From a checkpoint of a small mixture-of-experts model trained on Wikipedia.
Training: a variant of Adam for the experts, 503M tokens, 10495 steps.
Below are experts of layer 3 (counted from 0) of a mixture-of-experts language model. Rows are named router (the router's row for the expert), gate (a neuron's input weights, with its number), up (a neuron's input weights, with its number) and show model dimensions 0-223. Each number is 128 + 32 x the weight over its row's rms, rounded and kept within 0 to 255. Numbers have three digits each.
Before each expert's rows: "comes after" lists some tokens at least twice as common just before its tokens as in all text; "mostly gets" lists some tokens that are sent to it at least half of the time. This comes from a sample of Wikipedia text that the model never trained on. Tokens count by the router's weight.

# expert 58
comes after: " the", " in", " a", " South", " at", " North"
mostly gets: " High", " British", " local", " French", " American", " against"
router:158137163101178158115143134070119113208102183116148148122152131090160123154104143104190124111145129160127199211107133132173121086112160123138122074149129166139121151117106102136152145125154113148151080135127115093137076183194108214112187140145098165137120128090130090177171111145074089144133106095171123115146128140147158149153092157168119113093066221088141129109143140141110151103115110136142111137154144153051154139108119126128146066052152190092097116168129096103147125145090161127160145112146097152112138129145109159132178122112109151030102087169114123143106120126085103138175118112132186159130177160090158146144144048151120150145160174124214048102161145156141143146133
gate0:103146135111153089133126160136134110167086134099128086155104128109142135169107092160095181156111119096138110094098110192118118084137162094079147053129114103178100086145174136154195151149060151140103125173152089134152162145134121102124205136169121105104191171123165159181069085185135102161167087164136171085123103181117098136136086139185114199143117122121107097154122121120134115121129180165080136115086115102120148096090129133138107105140137184182152104076183127134094133068100113210084177102128199111150075088159119145188112094191084097160166205081127138106151090089152199161129149123114138120097119118106150143149140129146120141190149141131111108116110101121078150124137
up0:119147155137150174166129183110128100146168179131049154104081139041111197156092157150110140197079092127093108122123164145134159139110080152116120172207187132162112087141151159151094124121068164114140091095141120166127154150127098133124168128122124154094112107139131160165156177140111129134148122137125189096197162088122127164138186086170117099156126157128094142140053124152153105140099127105156147107192183128176187079131113101119116155144096155121140077128058151133153145211125159153132150117147136124083084104102136136090122125205142126160091153133165101096104106078124100109105084142088129153126131102130144101113127107060150170192124086081151112053127147119164075086151

# expert 53
comes after: " the", " The", "The", "'s", " A", " \"The"
mostly gets: " they", " Labour", " It", " she", " History", " Ireland"
router:163105190087129152127167180210126104085137150141174122043112155122145148150132099110174090059133154090103129182137133111193106119164144179102119186157120144125127131098117116142091127151180130119138127149113145156130103201120080113148160089118132139147128135128169054183141121112138124144182108162161161138136156087093122097185038101149123125174138093161142125095128120170153161128165136100089111153132175117078154132091093112083175127142159154102142088193163153112113137095070070111097113103155095130114133148121116155143077110090111180115176126060128136231128136085149150092099130157113100106100156157091196144139169112186123110140145104164113075112109107122136097177180
gate0:128171160139137126117131101101127135110120183090131134080139154097108103165108146107156131151160106085128126158047125120051073146094141098071076138088123074172065065142127108142115160148174118140099114120142125110054138096085133116137136113138112062160127101142127138058142152161134141115135178148140138121146057110112131116184090125130119110121140091148099143112083128136114118147138119088107053111073088075112159119148101110150139129151126137196130103183127151172131151091128179081122131139144203139116154086127118093186177113133143166094140163148121144112210119130140120118174168107106156153086204181196195099069177133158064110183114144152116105102208113180141115116122
up0:145146153133110161159115120158171177058138157157086159146120089169207134158148075179192149172121125162166118154201136071155160101151096144117075130079138156157130195153088137129110151161096078159177161157161099143119114100087159127121118117134096145119171154080099120169101119167182175101075093163120132193157170137109136164131193093140135117115144127141129122085088118123068176159146149136109160132098126112112157163151132145134143181127133135147096165120088113148134155158136152080134132164077129127120151122130073096120125069114113144172169093159120125146090077178139073145114153146085102129107138125130096128119065069183090160055211088151115180143151157139073185131162

# expert 61
comes after: "-", "\n", " of", " in", " at", " for"
mostly gets: " the", "|---|---|", "Personal", " of", " Country:", " Animalia"
router:118094105155100098142134141049174193155154134159089087160099118119147022135106141170152157060110158095116071084127112091134154169111118107165085160107171084135129178144196094130121123085140145098125129062140161125147127110120146113101095159209140126144154155119167102103112083115112066118130152095187117145093185141115130068148128167100104163065130117102091106121137102131171133141120158110131157172057081117098173152129192164101148100143136112155089090093100142135183097087085162125078158107142107152191167132152190119173134174128117159113107113149131134134098099174093093120100089079128187118110134110129079115120143095128145105091114116107133119174156180154097167060167
gate0:132159122107112091099152164106068091089140168101129144131161146141161110142179201175131136134091124092140129162104189104069123125125201118122106165075157143093185165144114081169119105182111127144098191133158114112137092176167081119136151197179092096101098108081138149126182169155094108052127144071111105080111123196143100102098107097104113139117111107090171097081184105170149139079088121172108167161124080166102080140115125087191090139090150188128143151139147161152091126073160176117124123118130119131114108139155111104116102117098139116090119115148137123133121169087087155078164075106098090077107152127095114116127103120156126179065090193117145167170127088084088166131114
up0:162090047082137086131123164119146143078142138151146118123136138133053031119147119164105149159127113085121085128144147072096145180119176160114176153081151138137143144105151121148092144145149110139186136105122135086124109117151130060141127148138141131127113150141122145092085107097103125064174119081130139146113104174128197136051130080157149167096145126077131151148128110179142102140122154128084061146115115152140074127173136079134152155113133130193162161157135075149117131111091078090161105073081090116080124100128123107105095134132122124099128125104141168139047083137112173167141155126119082109086098151223128150111045104176172136105092147147132204182085126100086149120073

# expert 63
comes after: " of", " in", " for", " on", " at", " to"
mostly gets: " the", " his", " their", " by", " her", " for"
router:133176122150132130142152127076144123172152200113101118162103131163105080114104135119111125152110122096107079103127129156101159177144141113148088133084146076120120166196129234231162117095112188159166123134196139111077122143124133115101136115130128120116096162149192098157099104122180097095096137091147129153116067135143137118156114131151132129135034211088035114110126148076096119092113143123090155087072097102059150140128191163142130089123120142136128106085111089123152119139143182162115139112090136182131160109121099080138175139162110101085122055210123158090156151161152166142065105099135146149175163143110126128134176115156182132121135154093111086131113131112129145123119
gate0:121135196124067123127144149170147166119184035121078140167170086171077125094148107142176161099132173174077113098164117105097114135176173189124111140139082093106127123141208127128123158132079158086110160166133126136161143115173170131128203155175207152111125123138165147152108143138116153090143111096133144067135155149132149117133116162156145162156104140129099132114135163121109095160159111150074148136108190092168126150077166165152130116115129130190131113063113146138114156090134140173076136179143149127091091088134074122129061082122129083127143137099111075147142156111130140133100136104166110140146154124117133165167106175171188152132159112065062098058082095090099155146056
up0:093145144126176106132148109114106117175131095151150112107112088126125167131090135163122122148113174119172131130139117147068093097147157085131104069110098113118184098169140077142147115162133132129166082135103150104141036164152157175181152126186123144153155083174124172147144114131065140129116104136130078092120146120152161111170109016116134208085144100124148080122139126120169139090158083167121131155174139168120092084119101094116094135102086138128093132163151097113097086115115103142197148097145101088144158147083106110099136098123121132118081074159142076088094054085115064156181128108139073095103128089147117061063165181161134117085158152210177112142130136124119081101103